config.toml
d_shared_expert = 0
hidden_act = "tanh_gelu"
moe_layers = [0, 1, 2, 3, 4, 5, 6, 7, 8, 9, 10]
init_std_router = 0.0366
beta2 = 0.99
Below are experts of layer 8 (counted from 0) of a mixture-of-experts language model. Rows are named router (the router's row for the expert), up (a neuron's input weights, with its number) and show model dimensions 0-127. Each number is 128 + 24 x the weight over its row's rms, rounded and kept within 0 to 255. Numbers have three digits each.
Before each expert's rows: "comes after" lists some tokens at least twice as common just before its tokens as in all text. This comes from a sample of Wikipedia text that the model never trained on. Tokens count by the router's weight.

# expert 18
comes after: " the", " at", " during", " a", "|", " in"
router:105181074164132150099121140118125099111097154102102161142151105124150085139135121137150102188108135157134181132114185140149129099092118130101111099152158125159122138136131126132163114112112125148111158127096109102121136095145138124155134122151079106100100081138132095113137136107091134135107133149146141129127099070110192135106146142121116109133137114123152141125092086121145098125130
up0:143104172108117116108133154151122123127123144132193118113110156135132116159124115141114096149125162139182126117182162133097120125119117120121113117155140131093149110141139088134128086111115110153133079127156121130144163123156192134115087115138154155165154079098092135090109166126134110123122146126116156143107147129109125139170116102145144127145186116188137089113109117080124126129136
up1:129120141129158145108146168138126141130146145124122136139164122119129119082096139085118136113113152136107098113131126093080100146136099131123084122069107127117108097126139127131076153102136100161161130143101169133149118137111183105160120137159121149146178109110107119105148128100151160145130156147112077148125138114075151066095108127164141161152172128120138143123116173139129101122132
up2:139131178134116128159121140127130136128126141105123082122135117104123080111189112141117153162112155107133077075160119106135137148123174138130140116129126119154132145131148092117174125112107074158137133095119182157097134155166096123119098113124104124117103107158101129100096129137143141170157123089103138137109157124102147135158138126134093198139156123155129098116114118151090136110138
up3:084122153117108064186153146135139129150152132125145123132142102150107162106128083135118109141085156137076138125118115112106115118135121171148139118138143122143164131092118114139123124158152132192093136095146152108132149147130071123146153138104136154098174107096078141121135115116125134121156131131107118132111156142105114131166133098116091150103165151114150125121139134159086111192133
up4:125111117142130089125150109114153123131157102107177096157109143149138125121105102121119098160098071102157098140115135127136148120118114118133134110147134136109153154095144094125154164102132092156132158093131119103105109150155118085156156118142143136145149118146106126115082111108112156096169112146117083082134147139147131150130078167128119176148146203129144156121157155119128104165146
up5:091139138116104122166078116160168151120157093128154113144153108141166071116134144146138140115136163127087083104148107104149067098164099149150124094116119125140126135105109163132091145126124124136139165122134114118126186121161117141153160152124136112159132118142132144133119144118109115156144112106113106136099169187137115115149122112114136110130151154127120110103183160080162131117094
up6:152116117137147104120140098147132126119154118119126132122112123132092126115085090101152107087118099145132114116163163154107093102145101184147145085103150124166125115157119125167134116142121131118125196167127113123128161076148120090097119101131147153116160141102089114145115128184112127188176104104106112139118130132127154086170111159105149135134161142134142118122164134132146109159131
up7:151143122084152080126132108132131152168149120146137155135121142143110122166084151142155147104128165123114144139135126096133119104139107124083080072178130096093103065126108113114115081114140135181111109150135120112097123161130129133098089138132142156150128141091113106130104079094123113152122079137124113107144132115106128144112109154155148108168094107154144158125154142126159133154139
up8:075115121127142119213148123140126153117151126107161112113134140151129156097104138102131107165149158156135141143157130091116161150112150131106124117110128152115129120154121128146110108111123173111104104125187126162144147153106155119120155127139131121113131085118090124111139121093118148127181115061111137111065125189137147157153131120089117128111111109086136105121148158137123100119127
up9:132164136130145125125166140135143150109167136128111079123146154116158151146136089166120109126143156095120111132084102087148150123110130132146120073125130133094160128158113094171121136150104138151113129139126145124171156119146124111126144133105133147134137124084094089118128133117077114082114111132112109158086091111177125141160063173147183131122158129148120116121114143115086122165119
up10:137118151147104121148125132097130115138149137066118077122132153092095120144150142130133090074154120170119112099150128122096110083162124159158152110098164115172118109167128120142146126192145164113122156149097138114162158114077092111111115114113125149145176136091148126126163094172135123165172102139101116115113138133118163134134111126127125131153143132149126094143129144116136113156121
up11:189145129142086134095131132130120134127149116123152107107083149156161094114104144114137147136112155129084099073127108132076115120098127146144149155098109102124144085141112128112138088111149116111114141121140149166128125110125133127157153117136142187140133147118184157151150094091135167154080125125118124137153134131125135099123103184141083138158145112132164099163170120123120136155154
up12:155131173148119142108098105111126115145122112110145119119091145101148112120110123118138143077151084136157117126151118142094145097085080094112142142124146127152114131168146145131140138099127110167137130147122132179093135148106114153109124099122132141155178116088152122112160139156135112104144069129097152114110177170098134083140094164167121108124130140123152092141103188132120139138149
up13:144121165150159128091097104126132146135155113121134112133130147148127183133106141124128112174079110093124165182110111135102113126162112129134086138144090129166133162164174147156099167129129075119163152125140110109098156138111149148146156136109094114115135114102097160131090154138107123125157110134117119133134111085146092115106136141108125119104135140121119132125156189119092174130082
up14:092094121152151131150140134151109151103146107162163098107113143123091137129135149169109093114078138174111126112105125130111086099138103094139141115110131151075114115149099167125116152124170120127143145112131126187116142123150138099076157128126142107176147085139114145122170135093129123150112126143115144139105127128086163140107156107162133151136155163176162140140118131126083092112108
up15:128144124094161134136152068161130196159147149118135141130137146145119095089141145108103123157115133119129093139161151128098137124097115138162125128120124130138118139137184128149134107126127131133123147125120130094111148152147121131111109153192147121182152143087172140153125092096133101134155101069113146115110096136115140082110066164132125131169165117099163114145120129144112119127116

# expert 23
comes after: " a", " is", " was", " are", " of", " and"
router:165144086112111148098140127136135094143094131145176169125148149105152107139139124110107156083121104134173120123165189131146135130079146148120120158129133121164100131101100140131110129121118169129124113086173125105091129101144129153138124116133114068138106129131132116114099149093096110141139170131154148119123113126159096105118157168118121110117109116093110134131170100085141108074161
up0:172088152116152143119162121135114118136139140129149149122134163112120106171171109131142087165128162145113101106161096137192149127112104149138120133132128120109149085164151117165114147177121153153127094106123161125162126142136175157097115119087123135150117090146099151108123130150156097130116166127122121123062114147113153152142134154145150160122135107104086130111124130147137069107115
up1:093143154137120146148147131132104148160128113091120119153125127162134119040093110112090104143086152127151121094117143115117153149104120142109096135144168062109123124091145114139121155155138078165134140108099132139116123130116156151148130128147104116170109145126134106125152107127128133170166168133107109090102126139105140088146117109134162148166131112109142144122099159118181103161148
up2:144151135114129149143136115109144161148134104118156087122147140097152074076155111141178129135122158162136088132117094129121145110114142100130123098132135116140142169166129123130162156099112127184158153130143152131142123180151102105119141105114125096102104096133125119105146108116126107136175089131109143138110126126075135130160144109181117129145172128170160117095078117123098104151094
up3:133110175141114089160144140113106151163135101142129102158143087154174160149146125113093133134095145138136133100098131150109117141165159127132170139133152109139134126093134094103121090084141120149108160118126161143101203187097110107135134110117172124135154124155123128150138131134114168097140134119111098096114146134083157126137137103090086128083128130151129129102151166125123108150143
up4:104145134109090142167163105146130143139138129140186096157098125129113103121116069117104121107132100132140082079089147076146141151136066141125135113132113124128126130141109120136135127122128154139144166110127126137172141135112151137129150081101116158196150105129139127087128102118132147114134098115110073110092117168132118120107105175151139177157111157133142147163115143139130124114108
up5:116150125142108144155099117120141124146200103109121093129102145116125111130108110133138115131150158160096100133153146115143129116184143143139141087171149134130127137126113167152136157172162138105143153167129117147151143147137121114128157120153147194121127099126136105124136117086109124128069149167114108139060141163130119091160116176145150141135132135100131132172116154107146078129108
up6:120125104173143135139152106101114155138135149109134111126120150129111144145087077131129133090158120121124105114135117097091109130166136164160121071168127095126120134132145124119101135099123105160158185090138112143132123121075133115104123092148132181149105132135099154143100114166148111149130162159100112132144113170133123153135149146104146167100187160141169097130131142094151108156142
up7:162123111120124103144123144088126150137141167129152137127143145180092122100084175097114161140094144124131115164151118103121123128136151130114086090144113096188116090080139137124109119134087150114112110103129107136106129187133134090105117134157135109163112169087189108129139128148148146143160095123123133110112131147122164099107119132128114094136113103117179134113162154131108122150154
up8:080135135077136096161150179095153156133186094114083124109128128131145153157133113094163099167117113140112108112134096109125167078146150148121122132130129170093169127128087130144131083116135114125085144142118111152117124118142140086115137143135171140113165145100108140119133150113106157118158142116112155141088090143108131142119162088089131152138094120158115122162138109151110128128137
up9:066091137113141126126173136095137091150123129107119129133138130155130112109141135100087107121161089142066177141131126106116093090132104131135160127135178103096141089145099129141130142098134155148152114138110129103165153123125130091133155100109104165165131110143091126072104102115074129151129105151118107147140125145099135162087124143128131111091123142119129081111140145087124131155126
up10:117134142157122154137134123118103134118120103129154118139118122167148116134132125186108116156184142150132139119118131159085079097158125138157134131104160121110111131147139138132129122148121129154135126144137152136129137142021184127136128103091135131152148120103111137081083136138129146103129165114105108118113167150104087137144114113100145177119178126139136096084134129086131156158129
up11:163150121110128140117092150144113111109132129104135073129108125185150078129135132088090129101116123106081055082140128128082142136136145143149127119109174127100154136158112114119130143102145148093114160093137125152099121121101140104145114127108140175131112083102098126121120105119113132157089093111118121128108133105141086093124094127129085138148164121148156123148165140096126092122143
up12:140138169124195153136158133131150146118134116101123101143117085121152107136138106161130147140140141139133115135120143182133117131123108148121126138134149109110107138154140143162148140097119131131149178116124093121165099099143153165112184145145159107159156147105144161159089156148139119082167117145096151110121158113129107120147090157067125121115152159145127119111150185180137146116101
up13:156167153164137090056085144124094191135147180116163101137124143146140173119102098125116155198132128104136098120124111131116100125131169183138092125186118107127149108147130129139113127142139108123126104132112129099087150153118122111120121143076091132159153132112114156152121136117143155111126118140121121114144102138142113149116113141108081117141131131130141160118138154107100145164121
up14:117151116139168117179156156125106153158164128177155115119137125113131179151157130166139090140145143159143112102117132127143141114138138113129161106102144178076118113170143131130148163141118094094104130122170141174129125109093147121090155129102161153149103113082115157135144144149108142145124108150123152128133134126137164100131126079106119180148111116131138144103133140095064148116143
up15:126095137110123125140117120115146152162158158123157117119112119075119129109141157118105121145130102087107058153136098132073138140134130141115118097114121108085125083145112124164136117114126121138130170146127140121116108129138087130144091140121189146174162163147151121141115081095129153188150086079117147115132157154141152121098119119128164132164144163142166114157125140145117115141116

# expert 2
comes after: ")", "-", " |", "\n", ".", ":"
router:150147123130078124081117157123128123137155139099125090134128128126157100117143145108116128128116106099164170148093154133120170113117173103112170144087133110147131119177151126133084090112100131142122145115141113120137113099144117166155156153173077105114130118106118110153098153091093122112090139090146154124110106080128112153174116140131128102127164102114157172105094164134134128125110
up2:113151135124100150125158141129087131120152125123123111131124097120146075098172097165108135141153129145111066108162141094061126135114117123149148145143121135110131140147140110114181160134117073167131115108128131151089096149132117160101097084099111104127125091140132121105167078147135106171098136102112104124126144158047130120145126147151125149128139110150137110118115129127145142114117
up3:108154166144152114131133103113097135128183076162145160122130099140129130176161124147141121106137130128117136109140113149153091133129133150132122091116133146189123150112106102103133131156118134147122143133114130127099130181128107153053110114151172174105154113114130122138152139105135138116105159145109113101120154133085118144158202130143111137161124115110186130166133147140102119161111
up4:117117089122124101123102121117166142111115118126172078141128143099141100119133099126151138104095129152130047119151161156088149131140073140117107115132137139144123105083128094137132165092127119147166137120115140155135126109142172099146121115131150167164155129103132123112107120147122112095173100154116126107102125159122126066099097170109137147167152188125118116148127140129133104124112
up5:078119161114117123142125126140170130156127110099109143126096153149112086145108164114149137165150139153112113115122122108121110088145162116131119066127151150137131152150132144142137143086146115162157166139103100114140199106144145128116118157110115107153124104163123178123134139119147179122088143119115126127130144198153132124152128119101099186163138135119135148116156153074144125131126
up6:128112147147160137132116114097111193140120122098173110124118107140089154121119142149120141094086128123122106108126156122088094124135121149145116181119158092155119106138122122104112157141110123171140146120141150115132135116121136131100115099118131158171162127151072108126112149132166168162165129131108117122133175123083133135140174154089123179139135125159173104099130158106113151182123
up7:138152112111162112167135114168098114149121166095140141139111131149092136144082148128124108110088138093150157128145154168132126087125139157109109065134119144091127093131143134137130140158120124111139150124151096121102126150115138099146083128142147124162115150109138116154108131117144141125111138198127121085127145120115145129073107159140074150151099139110138136153118121041122146140136
up8:064107125142143083131089159089158155116190165129104117113122167169151089116109151130131107179124164167116117127120143109122130130155099161091112112139137136110132117127125117183134120149138140134111141149138127129103148102124160141128106120121144184099141125105141144112092128107170137127146138106103144130078109132122097144155089135101119133112092125149134126085164158141153125171100
up9:103121118138127107100135142119166131122146165162106117132136140172152090110138145109116105152154087117108127113148116140123165129157100107110176146131095183141118163140167114163102138125140140170129143156106147093131162129128146107173112133112149166125138095140110126089126128142069105118135081130107126139108120116121143143130168219115126129114149142126151156107170133104115125155165
up10:128108145149181138127100105102120165140123145099149119129092092101115141127126138122151122092142144127123138102109137125116095094149122111154116143141146097159112092135174157092115131142129140162149132137134164136152145153092161119104127083088144142165137097135065106123158134145172164163173154093104105109153143150090134115152145158098131140170175127133139110102160151115119152153107
up11:200128092118132103148125136110132175133135165131148120129069140156154125133128150131112121182108137130126075116103136155109144159100115175131098160146136121163133106179170129113154110117128165099123170173121170145108155116125143093134128114134126158155129126111168177124146139106141149135112156127122125101150148132102110106093130104107148175157152116153160140126145128100137161139121
up12:145137134126159145128136154144135132107094106112189111107089096159117100113125108093122152133117127146113083098127127141119116145088111128125135148143138140101107135157123096172152136116123113189129110108148121105116132142097120134129090126095141130135143140122139131072132093108113133107160151144103125150087164174085138115166135194075118135118134150143168079093143136157104157159128
up13:162113123148138125116093128175146166131179141129099104142100132153156101141097138133122124173116117104093132125115106116071119116139104135133128129179135121134142113176175109113137122098120128140127101116134134121140148124111123129183156110103104136116146137151102177146099126135168109115149118180115094109155136095144130057089126085123107131112158145121113166103155144108087160125153
up14:106109128141146098178162117129154123110140117149137127129131101149112153152158120122165121169154163150114142111135123100136129101108130123112162123117113105125161150092101143122123143116124109150167075130138159140131078172117115073048128146093153130124107151121120105095172157166129134153133095181121138102092134153146154119130129095158093136134151138117146114082173130116128125129147
up15:133149149121156128139144119060103154177158136115105151127132118116096126125144116044122093122077076113102120175116109139112115103113098144117155137129152145114125109137107127142085168107155144160131133113120132163115150137138133108136090140120126159149154166086121125150097114131103142137156153133104137128075126131159151131133164117136147153131137138143172122158153149119149084108084
up16:124111086139121149143183104092140108104144133086166119141149163139163132116104095118135112134096112178160097135179136098121122124168078125133137130164136101111109133109126090109148130094187120116153117162108087149195118098124127142094091123188137119156120144155134130131113154137105118128119106114116131116124132138135107144092108133118132130146125108104143118131125177093169135120160
up17:137152120125183101188168068100135105155180106120129153131128135180125157150169124120125098117131160156128107108082157132140129130155126149116121152110130153109177141145130119131126108134076121125136140088150103153099160105067142123114144090172148170123149142130109118109129108132138123134110128142121112131118147101122126151095159134162097127161085155114158139097120141101095128135136